{"n_layer": 11, "d_model": 160, "n_experts": 16, "experts_per_token": 3, "d_expert": 128, "d_shared_expert": 0, "activation": "gelu", "moe_layers": [0, 1, 2, 3, 4, 5, 6, 7, 8, 9, 10], "router_score": "softmax", "normalize_top_k": true, "routed_scale": 1.0, "balance_loss": 0.00214, "balance_bias": true, "router_z_loss": 0.0001, "n_groups": 4, "groups_per_token": 3, "init_std_router": 0.0212, "lr_router": 0.00212, "vocab_size": 8192, "norm": "layernorm", "norm_eps": 1e-06, "tie_embeddings": true, "optimizer": "soap_variant", "lr": 0.008, "grad_clip": 2.0, "batch_tokens": 131072, "seq_len": 512, "train_tokens": 713500000, "steps": 5444, "dataset": "wikipedia_en"}
Below are experts of layer 3 (counted from 0) of a mixture-of-experts language model. Rows are named router (the router's row for the expert), up (a neuron's input weights, with its number), down (a neuron's output weights, with its number) and show model dimensions 0-79. Each number is 128 + 24 x the weight over its row's rms, rounded and kept within 0 to 255. Numbers have three digits each.
After each expert's rows: a language model's description of what the expert responds to. This comes from a sample of Wikipedia text that the model never trained on.

# expert 8
router:140128071113120088104136122105174151132124127115165128089140140155139138145151111090140111129121100146121132144091098101129098122131146156119133167215082137136077123116130140108112097110111139172147082122159102130112107156120119144118142143
up0:202126136125145136148171121095161111113141137125140140108105129107124108146135117128159087150123159118144165142097112154142106101147135125151111146086134131184099132141127104108170122133141130157129125126103127124124165121136102104105126175
down0:086158146172087108124116137164105173082154130099136122160125145114107148096123142127130143088115135117148107135161125113148171117093077154152147079142129152124126111144132143153097117131134121124091141119145099153149112132122140145137147094
up1:095184159129106162116148166087112142103116123121147149138200101142134173135161168144135155127103138149152133127132136139094161114125116130126109105139124122082110151144136122110105173143132140107140175135101147176179149119143111140144107148
down1:155084121140135083106084124174164118127099128176126110111100149136113149128096180124087131144117130098133130128162111130170107158143127133154161128143141104164148144127151097123145123121119137135162150127131114120141077115122135118128145106
up2:084130144121127121136135141146166117132071110081155125135127157090109122122185169168168110139109148087149160135154153150187120149105119121131166123129134165109133122138117135102091171115182144152093179130132129143141095127144121185157148111
down2:137156160126124121157124117145088163113154132162130163186132104145154138109086096104095125126155104167120136107107093094142169146085138154138117180103101094114108121100152139146110080131134089131135114128103148134118150142146123059134129154
up3:100132146179142104129123114085138121172159141140117144125179108109147166152122160139133109107131120167122169098078167133137161145144102099129174113123126118112117117100106157137169121117109130142154151096136148137169111077125146170110133159
down3:131115115145148146133146147141130121081097140163128164157138142127118160122145090127097116120134112086120125159097119132101112081098108160157182166114149155143137105134157083128119173093144090204127120172145173128121129118118105115113136125
up4:116150054110136122136165171114187114155195153185144109140109137126130125118079143148118160120126134133134119097134119122124068169119138141132145089098103127144120116135127173160155178161112125143174114137111150118109153162134152114154122146
down4:120145154132159123082149138136103112110083132167122137129167149136083101150121132153152149131117093093123106161104144134117136140205138154134128131147130147105178175134115132125181121093134125128109171123139115095153120128092119142110134124
up5:115100071118166154139143128136113118163093136133121132115147144151103134136148087146154133100083104124145127136110121125166133122142117129112130184112145127120079126131155133108080107135110098147131080170094114128127177066114105136129104120
down5:084078150129127120135087103123065106129153141076144099068101131111153140108075163152143143145136162136171082131104080115142143153145114115127098120137130166104142096124132151120142153130120095106148110130116129135148147103108114127105117109
up6:160158089139134137162145175177155114102105114159108123123098167129131149129147134131151157120119190087120171114145172105143154155092143121091161113112111142116141135169090159152141109105126133133112134154129137134131173137137121111170124156
down6:113116133077078153120136140146107148122148139141146128160115125120134151130087108115138120131116095123141138134127075150100109104133138110137111146132143136147090108097154123126124138132148123137179129118138125103123096087091137126139166165
up7:134165131146127126133135157111072104139141130077145122153084079110141134162170173147157112136111119156139181100140151136137129167144144135122143141130127132140125145143102139145113148168172114155151140132145127107157105160103123143150165153
down7:115145102129119078143103146091132142123152110121165179148109110134151132121111112170110185101164145135118148146121110075106110110170114118171136155103152109103132109157154163130140121096154124111146139103143113107082123123125107085113123080
up8:151125121118154135145127157121111128127111131135126137132135073148121109120129134118069102143181183171135127125144125119106168097130126107156169135165122127153116096162118091152125150090138115149198150121115125143160107128119079117123135144
down8:125113203126169087122175154130098105161102166131105099103084111122141147094095159135146130153146117153115144133117112117117133113127148139121138141173096148133134120156104119097157163155127152154112095155162148079127115096132156132159131131
up9:171148133114121113114132106152125154125104100124123124101143131114125093103152138138144145133123136067173112140147112116144126119133125150120129050164140100136118152147113145149112172153120087125108115141136133150130136124111129136108106094
down9:160124125113102139129109159114154055105108130127135154130171120140136141092145120103107128132119136152135139120152153150157144132128110098112090171067113158125114132070148088148141094150131162136117098132165134110149097155129107096158098141
up10:105126156111144089108167129128199093100136086140085131118151110124150117129146152104134141120070108120131099120144131157141117120093138120133150161129136158116175134110143130144101110155127127158120131138151152124120146149124111149130123111
down10:129134132149098147145088141169091166141099163119156133141080114133090157097139112163152120116146158111157130140125142095138180156148099100158095142115123107135066130164152131110150135085169134112148098103116130119174105131140160112146117133
up11:182143128087157121094126120112124136115135089124150159116140188129121155129141157125147128135135105112135109101105161150127181130121123150142156168128128135167095082140109146139112150119149162179150151138128148110152124124136179110105125101
down11:151136132128154173141113102122200115079133122109132140137099110155138149150121109142120171140153125099125086103161111144147091165114119129116093096084153112161153133151079125086151160094102162136128173130135128090088101136131147134093107161
up12:138101150101146106111148115121104138177083108136112116149107087156158121123144102135127143126104136129122134131139170136120086104072090159121078124130155136093083126095133091130133140145084123137105140143174126089171147148150117150127143113
down12:111154091087124105147115131141126135127093174104148112156144091159161097156115153169114135161127152144103095136145105125120119099161153168110146115184122150139138126136144142167163107142157110132116117082101150132120131113079119135098172123
Description: Articles and hyphens. Articles, possessive determiners and hyphens or dashes, in compounds like then-upcoming and under-performing and before noun phrases, such as the, his, their.

# expert 1
router:134150120162185107094095146142167135168117165144117112122140105125142162147140113081123139164107117108125162141080118127131122159118101166164148137142097112091140114174132117153160103081101106148122123159162093084146136130155127143133115116
up0:167065136139099120135121133141104178071060164119147140127127132138136115109149169120117098150129114132127127104104133114081119072116100142194151137106121146156130107099132124117149120127115114105157140146081118097122127133162090127101139123
down0:096174111116171116117110168138140098163167117111150112123119167097124155127074095146123169114131123096146099147154111126152120164115151130086121111149106088117118134125144135099135132133104117124124116101154149168118132109160180140149141160
up1:092176109142161113135160165128120152166172152118108120098108128147141162119132129200152112150127101139143122127184115082116102082128113071146148114155142107116136126142107115091149162098134109108146133105137148145139136092099132104142130122
down1:086117129138134122124118121154108111151134119101085126130109124132131096135126134136063071145119100121122148151144148100145149107163125162092129132069091171117133103135115144157129135122146120205133099134147108131144099109112150087133140178
up2:106163166146104153153132129107124127125136153140152137123085175119084131153159155129151124128119113100132169125154121124168078149098135126105096089139175173152114118119139165109123085128119145145148090096134132149098141085147146133153149148
down2:154111108105127106104099169126113122091135126100134127143142100104166148104101151132120119136131125167129117176137105108113161130169083135117111139127076104077144153122113066132142172110122090115133152155133166100098112130122104120127116086
up3:128119136140139147120133087113169141176102113118127119119101120167099147118168088075132115089119131128152116164116110141149153121140130106165151092133108117127115107121133104096108098117083155152132135110143138122126166115140117127097169102
down3:138112147131152170114144110100117155155149109118129123132109142125149116131099109153118151141139180142117159117145129127147160101157127086112118104111134163177076142126095110106118119159123096101112118127159148123095151111144107131106130162
up4:130178117127173095117164092161122130128128121129124145122098101113098128136129133128114107152110079126129126119179142117113161112122140167079114162122154123149126200122132133182104110103135081132142171128095138110156108102116152124113121186
down4:090107123118158139124096167144099110101161149174154108125121189139148146136147117116155175146145117126109132129123133087130154140141114087173163075142161152121145049121117120122143129159120165141083105160126119144130109141147096143149107094
up5:153134146125090132146118121114106135150141144133125134102134127120156131151101163141125163131147143131146110122088112127127110100131150114166089146127111116100110139128122136112127101095116140121107151168162085127113107120148140135120154131
down5:138102099150124155162100111114105159158125142098118101152093136112129127119155143114107106163123128134121137188134133132153160146121111140095118113142105119135094140101140097125105158118120099130119143070116183130121123137137107142133098170
up6:156154114137130106180132147164172128135110105122155123129101113169107133136101158107105135144169128139114141130142140158130174165143144104137127118143145117153176169129120158126142143142129164140073141084128116132121152180140155125118154122
down6:097149136113174170106119124094080153100101145111146116157157180140149124124175157144152123140142140090117121169120112107120127119099128146122135123128112139115097114110130115142105128142086116148183102176112131126083062090153101136142138114
up7:107093137127114085153186104135110144175097102131133133113142172125137135122145153111116121127151103112129145085121132072095125104134133134100127132136072144181146120126128131103111162142123118105118088105119146113078138134140119174133135154
down7:151174105136143163124051139088146088096124138096131138122135109101094121126131092115114160112105153142134130154144145167154142159126075116151108138124151106106106143144134120125133114102091106126142150122134131117168121135102152097153107120
up8:112190118090160181131140186094113115150164120141156118142137146116132128174099152139133155128138113140143149150142106178098175136125105117128147133184094115132105127099104080132132155104137114123141081156075139107127151132148122134109144188
down8:160147108141127089112135117155128144114120110131061192134140157149132129164148112152144151132112134106101161116114150096178131119113145094132152157108129098111131126105118135109127173138135145136136149126136120146144180175092137116183166113
up9:121097083141124143121133177152169140146140138120167106149133112117140129182156136105135140138129156158135149144126153127090159108125179169172136127126155112123158126127137122112115141168163129133114088137119150123111131133114106170169111124
down9:125131146143134145200125094128142123109075134139100102114121113158110098110176134146108116138153113137079142131168117113140086155122125125095132154111110159114122180116124174163123090149107127139128125128147106121124102180128126135134081112
up10:135141114112104108136163138126189099135144124110143069119135138138122084146098141098117172126119102100149153094120099103151143133131116122140099146106170079117141148175156192094121164139116106172165131137179141140114147093140140081163141164
down10:152101118130110139178143124132092111143156162088154098147110123113110160083115140100120102120172147100107126113134125133142126121155128142133097091106154146107114153133142078147082162159130101155116163106127107120031103122152119126141130129
up11:130156159082165127113131107144129183155124125169122130161133130206158193134111117160166126115125110118113130155148176134109173087163131151148151146103099118104106140087178134123111130152110173121086092150108120126146172115140138095098133129
down11:131117134088113115154113112143166083109127133139143108108131090143149103102159157139093101114138109078091114159151137099144116173106099137116141165139121136139116117104093152156141118127169118138145141111142110107110109151123110128179127114
up12:129100119112101126139123139105107138166126177142165080107121129111125100122124111125137137153089129128091139145134174112149112083119123139104179155109139117121128136094123127169100119116144083139130146173130132143106104137123153087119102162
down12:077123099106165120146115152163126120117124157139105135124128115128158158092099178090087104123112136157124140105111165128098116098145100083132153109155174107097123134154102128135130089119148145147171111072114123122134154132099113128104177159
Description: Table pipes, markup breaks. Pipes, line breaks, equals signs and dashes in wiki tables, section headings and lists, such as column separators after Score or Result.

# expert 15
router:135156126096133092109121195162142128132115166135131100100168139115121150159121087085095095139103111121130159173139129094111105155149142115139173165142156109133135115180114100133122123095161102165156111124146113113147128175178109131113085091
up0:154124100169184133123150161106125105162140092163160065151118087135145111146116141109156098136131122105134150121145134106111142069090147118137108105184111137160104110112131155149128156177124130139161147092115160097114147108104129145087147121
down0:102159176146117104150107091150128131140125116123153120090152122161120159091137101132100139097121113160137115115103154133109142099104133163124121128101148132094147083176100074164132136093129107149126141163145130114157115103121135129124150201
up1:122107119143119169129101162097146113101082163115099153170118156106182144114173112102120138133156104136102171140088164129116097151125094154141129105148102096185128126152101122119086125145134124151117102139114096132124131120145138110102169088
down1:122167138130135104122176081129129130142118115134190085111126114115056114137127148142127114122114135121110101120125093117128147111144146104097139131147141165078122152126180175142160172120127116126152188117112173132146145117067092137142142154
up2:118118171156107087123162115066121118126145129134106150091101091094136095083106112105121128116148151148173139135121116124153146109087121159133135098162096101098101119156140133126111136105146123141095149103117124105168157155171124124134152122
down2:098148144141127148152067136133157098117092128124129128134100121132138098137131152114127108162109086149123132103093169146152075129154133134146178134103125111134109117104113128126119149149106100137100137127156117160173136139090143105113137140
up3:114173097140148106125099126116128115139132112124160073147137132135113070125132145123119162130119182103118111123107153126094100109119135143116130125084143146139144192145144133119110129136125169145119107155108150167172140146143109128158126130
down3:094095173183145131168149134096168111142102106122138103118144095131133136134162123127150163184107114134155148113163118137078148095068166130159126111119119131096128171157143141156136133153126153116122115130173155116096094143118146143082115140
up4:127129154128176130158115136128123123128131116128129135168130159159158164111104161112103152159115164107138147148165164063121151136136134133156112088120147098123152135150142100168124156128146133148124101112108144159162142172111093125148156143
down4:136125061175110137077141117123113122134106115111177136155152131164118090117132115152115104112100115168127116159139113175170105119117101117133179131135121146121130129123124138107097130153123137133162096148133112129105110110129130173129117108
up5:116135129151126189145125146128117158111129137139189146128127082102163139119118089153133122117142132127136120106128148176117111149166101101102128162161171096147099130093088148103111129110178103120127115124100129084159106148122116130108173145
down5:140091118118149072111127146109150085131094114112119091103096126134123112136131172106124131144099142151134133148131120115139096111129132121139130096083087154125186157161134131153128128143065159120137129094136127173116153089157170111104115109
up6:120154144108142137177117124103132152115139145128153117157109113120140151111150183136121122133130148130158107096120107176126137085133088137134156150130177088094103118135103058101115115103094132115099130068166134112125130150131127123088157086
down6:116117119137152105092122147153129132123130140130103136099167151093085131115115138103084143115116137074111124163160103120157145108151162122121114148172105106118118117092116117098114134177093171142120113213116175143128136096139132123142143151
up7:161148143094126146181137102137121146124103183177138138129139087108178113142144155101108119166139114110117150129144102166099133128157134132121126139140124110140138141158202157157149124123108169093141134168115109185145154104116046110134096122
down7:074143114114157146182115136161115123121157126079141143120145140134134116109138115122094121144145097136119136126152140155133141169102116172158143119105124126115136181124156114108166143156100140107135128122150114136140068131171135101068141110
up8:152135177124143146176139153146182132111126131130115121117146095148121130090127150107101143206127127113122145163142091113139111140159140078127135097126102119163126136117110125164125135140163148147102144128160159166161137145135128167131153158
down8:143130120116151106097139133111108109137121138146146166168134159135139151155130126137174141097159126119139101119103148130120147127155150115108130150139126143109148121159154177130117147145099122119125162124073140111123124107152152138098104074
up9:107135142142136141085136140152060123155129166115169125167118147075119125142147165109121146184124069134169096121089157104118098126153103125121153113125094116130128108122103160148159093098108126138116123135126095154173144141127123120145134169
down9:138107139100099153149131126144148148091114079135079174104148091121150123110124165150148134096139153104116155154118123140095084161128127048153155141100181128145124157147143079102136136156139097148159156109080132103053124161150127144150126143
up10:140122110134135063138119125169144127124125146115137163128149102130140118180121156112178124122124105099122120143077180092117145143129084146133169112157102140117074146096155123099176125107135101138131118141142098106179163135144141136070160127
down10:116131150152106158101125121110103171119143124132103097153133124078130097076137109104075133116124171156112123165144114149172122109144136128130103151122136100080128075168111144135117147134134152115117173087101135156111090095117149109193112115
up11:129142147162123108169137136122103161148125155119152152128144124155108159101103135171109154143105167170143115168117175101146139140125103120107160091155118134093140130125115106152155115138142125158148131111124132122104189129141106173150117179
down11:091093116117136119131129129150144122114147095129165072128106127098165116194135148111129140117167091125147133145126135164132088096080121096142117141102181136131081111128114119121072113092132126133155117121161178098178081127156139132094180110
up12:135143124156129144155087110095150124126112123152142089144104119131122111124106100170111161176117099140103090152108130143136123131107143112149117121126109125113133133136153122102099125092150145092095137136143113173126149096115175132162095137
down12:122141076096126096129122119127110165146151122108118130128096108184152104115123130149186143101138106106132092125146116082140151112125132151150167105164145151087129131147127128147165131151131125110162151128096125084129095096148102076148133138
Description: Sentence and row openers. Tokens opening a new sentence or table row, such as month names after On, When or In, and pipes after line breaks in tables.

# expert 11
router:122165087150180109064097150101118115158102131138169091126182129127158148134154116111123125140123113092131142115138154126135099126113163152131159130136098115142143165146128125125118116117108126138123114153131134084158115153111109167138101123
up0:189130069111164112110124114108179162104136147136143122097121077109116121132100141123145072146123162114139125169122159129179134132130141108132072123119148156129129124099103176139092158135136126158106135112098184124141129139150055133143134094
down0:123124122142119137143082127152114095140110114098139118163136093120132159157096108131065140062184074154133138143150115148148135117154137176135121095154139116122091149140099071124161086127129112131102150120150106116109177103126161133147126161
up1:088112123107157112129152122155161129121109129119150143139136136130082127134192161178147090109121102084124109162138127117048114126074106171124167126158154153110125108152113149113136093134137158155156090132134147107098096117113128129166121133
down1:122153133145127119106089157110076123158117138119142113078100151123161133108093120124099134185112143153115124130149130120185155109156180114118131134120113115139122130102113153150116136110132086141086182105115092140129134124165108167145125094
up2:106136161115143133158149163120114161120112134157077125142131153114141123156131107107170100134150100138118157085149092127148144150090150130110089118129102148064082111168129181130176139142124116107099107154105122109127156134156118080157148122
down2:163105084105155163109109111158130151109163126111187099060128088107118142127102153157136141117154188111127089124144135089095152118156133147166141151148146108126125183126132092137118160130142155129135119106121129156142112129170127135106123099
up3:129121150139132160167110130144141157160128107123125117079132126082105136111140121163123121091102164092124126092124124135121127118118169153170063091136170119117127156114123164129163118149108134147140149127151169149125132137116122167105105150
down3:101131118159122096105140102098129093084095137121126119169114156152121143136125161099163128188168124129140121158129123114085095113123101102107184162135151091137120117135133110144100125082174129118139097128114044116122097117090140102121149088
up4:164136129165137122144127149147129162084137127155107129106088108136150153113110153099141158113113121165114177124106135122134133111155155133132129127110121139179120140092145180125137139165128125122135098141132109141195156126095103117113183116
down4:163137110112089130128134118141092097128094130119179141132113125136139101173092172149120117182118111101139130144122116125136119176133129146145129156120170092076137134086074114132144139086124121118118189136097126121058113127160110127172159142
up5:133141155146124170145160165132165106157143131134138106143113144112130129106117156135109162129162135130139196129138129120123134121125086137075109094153178125129142124149106125119126120115126098101130146127142091124149153080182123088140108149
down5:065139099153141139150134160163133167128172102108155121127096113152140113138095124158118122108092103121145132152143108099147167137131147106159072115147129121107109143139189155158157133140171163141156148132090139117139118140153144142158141104
up6:142125138152123114180127151129146147141098126112132098126092087094157148155140112134110105164125094102130142103126100116081145120093105121157120144119131114143059116125135144122111121144129125146110134174076137145104110104133172095101115183
down6:147086152121158175118143059143147111138105152133142164130148106142143112128185151096109125126105112099102143123118143127144154109160106110113124095125097149142165126139124098144109152115140127101124130072179124128190119125095112153114142064
up7:129128117130101141125160129130102174114118120133165130107107092176100156105152120131129076134142164143185163139171120155122115127187128155138147135137135075159148088114116103123155110092165092111126134126103174112151120154116141142169121133
down7:114146119101105128130146128150074159146134130141148171075078156149114170142157120106101145120141135123160137114160098140146154125125163115101096106129154101113105086130053165141148132140135148115120125114120133125079120105155172126172102120
up8:181127148121124070104096188136148111128151154157108100120122137092126153117133154144119164147117139105128139129133161134102102118127111140131142136141087122116103124125169131106108125132132179102124151097082139083141095136123117136133154155
down8:081102121112126148142151114116147092128119087134095132140105123139125110128158140107117135131124138150138109154114112132133094145161134128087121118101133140130181103079104139126129138146126123128102152138139179123115159066150176139103128121
up9:150129151121134079109136113177146142113132117139174159113121172143135118131124104181156086122118090127177088140189111089136099128135140127133141111111138175150161155116103125136166118107060161159101154118125125128132097133155167136131159139
down9:144135168129149185161126080159143130098107130168103074115136141162107120148122113118165143127150155130090122156132159134105160123119102121148193115112138088126130123148118126089114133089147108173153122118121089108088122124115127161135124078
up10:124122159073130162113140107152115147160148109094122144117081133112146091077124164120134124168128166144126098131174088137115086078106137140140136118152132158097150154095122140097143183109122118109158155087109121153158109137133109119125164168
down10:165127161132125110113123135155140115129111132161124099109089172169104131069140139116120173132119078135143123152140125158121128124094096143160155122134125170141121137140158104146107129127113106103138089115141172118119109079118149107164140128
up11:162135126124129119144068089128118160100108114152151109130145089120147158160127157136129135174157112130140126106124108100158117132163107138097100140178147162123096090118153155153113215148128083126114112139136143117176128096165103117103107137
down11:158126124133159113128215140122114101124105140140137128123120160145094097147154119131124138133114121133101109149118156141139149150119155114163133057115133096108114102146088144097147105112165158148169132156090124144090129175123147117181146115
up12:142120096111110111125097138168086161153129132094119144130103116116100154139111128119133137136130128163161141091131128088165138104118123117110120122114120096137120087069131130127125097106134118109100116113134108167142098114161090082191139141
down12:109127130105113124148147083135136156111109178120122124104123165124124138095100180066127092114093132106123073135090136145069123156098113146117130124124108178121159150153123129142152095143125159179177157125145155109123128107114164144079119123
Description: Commas and conjunctions. Commas, and, or, semicolons and slashes joining items, like the comma between an author and a year in species names or in thousands figures.

# expert 9
router:139153114132152090128145120110107150157121142111124078116188138131139139111192125117176124123121144122106184108096085090135098115128154128162158139122104114115120153132158114140152114118127123141118077139170099121129079124129156122119134117
up0:187112142168161145117155132121113098137114138134150073092099102165120118112128111145119096106108126135133151134110143124141106133110095120104117146129131124097106161132139144110147068140119171162104145117129098119119134095121111145115129112
down0:082145151140107099127092116096089175149117136170077183155116169150178121109111138121124164120145137131144130132152114131154143149133131136107149126135096173152145092163130133118089151142143090068149109149157127130150123081143093141120120132
up1:137206124127082140137134154141127131122122124118129123154121123158167137126160122153117158122128142140133163118112131146139138135148121180092105089133163155143089129127162116130124134113129148104159118088154149139161134117144158139108143127
down1:132106174133164110139095075135114127167109103121081188092110129131142115111124133096141127136102132143160118100128104114142103157140144173162131170152147084102118134120159151137111105136122109147130153153082101138147103094119096136167138133
up2:124156190102122136114136139152078063138097148078137129116144130131117129091107138110111136182122138108119109157142130142108120150152147126122083179104112124105140082175085111178145075125096140145141136104121136103128061129116125123118157166
down2:120115116130132134131140122127131109077160068168108150140109121119151114199111135152135177073126115127142126068159151118121163104088150132115122120131137141126110166118165133139089137107148140160132110114166118141102163144141121145136101121
up3:159109164157119119111163107119129101108152151104157130141127150117096113118110114124173171151149155113123137163106147103146135090161126146140124100151173113137137170172144159142192169151121111142145134096130109143149147120154090144133138130
down3:160123139159096105139120110167125167122152109189124160119089106125165130130162159137103120139099125134144144119154138126107081137124124110158137115112123187123138124122150069097131127126131110167099151083083103130144113107127139130143106162
up4:122122113111161140103138133129141124119103115148129091128132098132154127151143115125100105101121095110081122157086157136113110121121116094112126100120122135161119154159122146109128132125133168141128136132104077139101177143120125133138175138
down4:152200155118117156139104159103115118119125137095115119125147154163134147123166076122125134148116094161124114118135124092124101134131106140137127140126146187121177142128128125102116111108055160146105158098167145101135114115137140120148159133
up5:113137132069111197180126127120162134126128152094193111075126127119124090134147148131140153108146118138126170146097104140128160109165125117165122126088079175119115104107109133115130146097127114109104081138095122176167093134141142152102109142
down5:115111116140117123124125139133130141111147098135163076104107096159113150134081166151140104078148147123149110159159155145129137120146161142145087093135110084142157163141108103097147111120156113111081115100169116133160160154099160119108146181
up6:130149143108181141180110129139122138127123175104108089124114119142083082124127140112163120131147126147136118123135116087128122160114170157114129129096142131111111092128123113110098155125142089121142115145137115139126125131125102146141134134
down6:120158157128148114145099152159106128169142147082150111110136141127113136145131147153164139154119120120126158100144086166170138123087155157084112108105157128139181118141134138139128157085104160082101112151090126122141102130123128106119104160
up7:112127152130119128130162156104127150129148114154117102112121151120141161103153125167139111173138132129190150145113138146143148134128134136124126125146136136153102088127111157138090108130163089149138130134102196160147079107119124123144141104
down7:143130109138113138134113133156111156149129102129127132164135146140101121104133127133137126132157090133088147108108099109127140083142109132104083087114163153131159207089125124144153093149151184130104131123176142088119162159119134151149159118
up8:080165132116160150161168193119143171136150086124157128147123165182143174147138147140127131160160139113163102158124124172101135128125130144146175133130103162141131115140168167140121148129134143128109139096121097085126137139104136175136103159
down8:154121091093143114139144122127128105112102144133144192132164109087095110125119166113148130189134115104134147162095112135064107130154104136137119138134127097160134138148122101137120151168135095109132135130154085105145137134138103166112171137
up9:092127132121104149165116136148138181152086145098139146134168121100145153091141150122140168160123095094115167115102099113124136120104072092096114120144084101075120109130147107110149106093161109113093083133131104131103121169139114087125106128
down9:156143108138121121177146099146172129107111101154159127178115072118144081150118131114117127108099151138134125145141135142131124167130139138112159151128120139155133169109144133180120147123119120128147150139120125091134157120106128169159135081
up10:196121138166110118103115111131169115146139136106143086127190089072123089111155100122181118116139118138141117125186116114145136126106105116119128130102123092115106161156131126124091118099148136097162100117153159127144102137176128139135108106
down10:155083174124126138124112153115129151120147146121111149121122112159096154142108165081155118152127128108111101173128150100087143146098162162120119125117162112118133138125141149101189158159145098106113114116130120155150118152175111156107103152
up11:099155120149177110097179124138108140151142094107109125084110123095088105110122140117106105150104128119107111121132104129124095107150133114150141112140098116118066139122139110164111141119104170111095100125132088139152156110084137133069154132
down11:114113144122095124134081115104127137101107154126103085118128116131106128130164179133104117152103143129098131142172096114141138158111135123101097130084160123134157124094120150146134144171162153133123183123142135170151083147106116146141111104
up12:127120150125142115154155140151147116200124131121158127118139164148139140124141149114127148105116121130086128128134125104101099164096113161123114111156168148145158167141131126180146140131122136142145128123148107133150151129151137115120169085
down12:073108141121184109165115127121136167114082129116137110117111144087132105130146113140112169129143144132058105135133154111121159151129093121106132095116114137109182113140135135121137153137113083113103095150104129153136109081128145143122103114
Description: Word-initial pieces, articles. The article a or an, an opening parenthesis, and first pieces of words split into several tokens, such as av in avant-garde, cons in consent.

# expert 13
router:143131115114132107069115137134145141109114142143120119094149129119162175152174128130120119118117111121097164133124159141117132118166158152143168173135133129107082153156142096120141119134129086157127151130167089109150084124145137124100104170
up0:184124140171136132114120125127145119140114138122168125088131140123129101116153147154143122132104137120127121162086142111113123115113187116103117145092156114144144094115157154165116132134166157158090139117148125144097103138173119086150120145
down0:110122089092127143146143136122114113193168143145131148128159131135137115143082146130130121089185117106141109111162116095147150120108127159151139079155125124126120155100140180089114113125113101113177098148113111126158095149095130137161135102
up1:166199138160141131074106102151201117135161107152144165160123159126130153119126115141105125117155138142118095146125169119120171117160143122154144122140135130093132151133117106095126107137124139098127108124092162180117138109156116131106135130
down1:158103101094147138146128180166123131119104109091122082112103100124184069126152075121144139128106106124109106131150113090116074127078116149121102122082141125135076116155149102142129133147110087155122138142143121156139099108120137127120112138
up2:116072159146147155081096064099128173116149125157095117125144128087138149122116121135102099160107098136093134133098052120165132144113136134149122132142117094106100128119110183105134149146156088116119144144119161167124127161132129114099135082
down2:136159082144119127160186152123121086133150108058157129129105158152155113153127145110127170115120133163176099108113158114129126140091116133076113105068132116124085122155119148134142124081136152151145147130095098116128127136123122138138078144
up3:106122132175123056136087122103123113152099133127119099123144085113143134157114152116101111124120118103142147081120143109105102129148102099148124102141141148165125083120089133108119131147127068100139156122135114145157101083144116093109102155
down3:131098117085124147087142097147091152120123127161126124112173160121155123161132162146139132128129097157127128134128138157155130106108132145107100160116134110145145145089127106112149123128148160106141099131133129139090177156112060121121133122
up4:135122125114163147126142119111116132160132123165147130137127134141101122119138124141164154110135105096133164131121090145158120110107121202139142167154095169152084117139102113158139138093116186112091113134155120135114154129111137139132158059
down4:136111169153152170117136086155076109085127134116123129146093100122106101133163115084142107108139144129110108150130150132111100167109097081124114109059134128096160109126152111115124119163129133142123146147093106116127162084121120158172133147
up5:111093076130146152119171160175151155147089115110118085175162123133164175149102098127089118132140182133138153160125138110123158135156125124098147137150122121177126144127078138126114142168161132112170130137133160098130122128128130154132150125
down5:148165163111115127156115117109105074110141126139097147097132135128079072112113065146097136094106106115148086126115114141136100147096131112124127123107119156149148172145106128090159132118078142121095084087122114113132133167138154102110111128
up6:126154142139160131155118115133146082146132149099143096135129133119124086123114091134112115148150138092108068096137125131097165108137166129119090096161106146122147124153130140144135130091071174124152125136116112146111134152109123107092128097
down6:125144172090130156097140111139129114145153166114138128142105114122150160134099148140117106141127146108191160095160111167118146122152104137152093108141154094138092130129121125169070132115138138136131106171142126097140103109101137113127119154
up7:143150083132146140113165124134135154100166128154160115106125104179147135084134164152081091134143107152134132094141126122132138117106132147158097124117098179101127136159162114167145106133146125146159161124161162117163163070156145123124142142
down7:102153156122169143126114150125133113128160095134150111095150107114145107129121137174152112115128124097128103144187098122144140107114141119126178188148109173118150139116167136107125148073127142124150106146119125146070121153140115152115142127
up8:135121157151142157123134181089130147112128106090132141121115132131144097123097158205159114181176146158161153110127138070117143125109111101124130094084139125125163126123142155138121115107126115152101152110116150120138122186126118134131125121
down8:084182110143107124132183127154116167143142153114099144120112159109133141131164102089129134097085115104079156104119125175144139139113132159140099105146116110100162142111158107121120122158103161118141117130167127123136154101132110127117109124
up9:126141095119111155143101144160123186150122155119154137100085119086168086114119129104149087121150131125102119126113095080079130105160129117108123120159125113124136140113133139140122140112067125117167105136100145175115098145147130185123127149
down9:134117162149098190162119114142076142159139140074102140154105105160101156140116151122160130140123111101133127134151129130140111130154109121110132107112111172136132111125146138124142094145109104188131111110114100124128171126120126135084146121
up10:154088123127180102154123134102187108128116133121103176124157109135188129146079178146137101121125130147135104142139130155130083098119101135139147130127157078121143124135134104103126149119151148162115161126108121078153116107107093107094089118
down10:106145159134145125103114129132107101121105102120147104117092135084044096125134103150141126094108129141119102185101109106115139102124120122142098146108123124180122170111133129179071127122133113127150113075127134107135102148140148122170096111
up11:104145122148112119125102095112146199151155106133103106085146159112112188120148129118102137132128105091137114140147098140129145169122163103114161109135118148099103129100158128085173122087136151125131125142091128101119142121047115154127119071
down11:143124097146123127129095147115066106130111137153110163141093166186135114116137154130140143160133119075166135107083098117110070161116131161128141147093140151125144122129105143120113111136138098119139133130141143156081113101115103117115149172
up12:105083128105158114149120121151072138181096137152171142166172130131108131135143109114072119107098129111149117131092106111114110138168084121133147149072110155134134117135088134136119069102110116141137147093109135119113140156140130111122137109
down12:129163137127107098163088082133135119119139142121088132143094142093133154105077122104151131161137125115126138132122173136090155110153125127099154095137117140108163148179086136126142144125136060136120118158136120143158121115120123198126162145
Description: Prepositions and full stops. Prepositions such as of, in, for, by and on after a noun or verb, plus sentence-final periods and heading equals signs.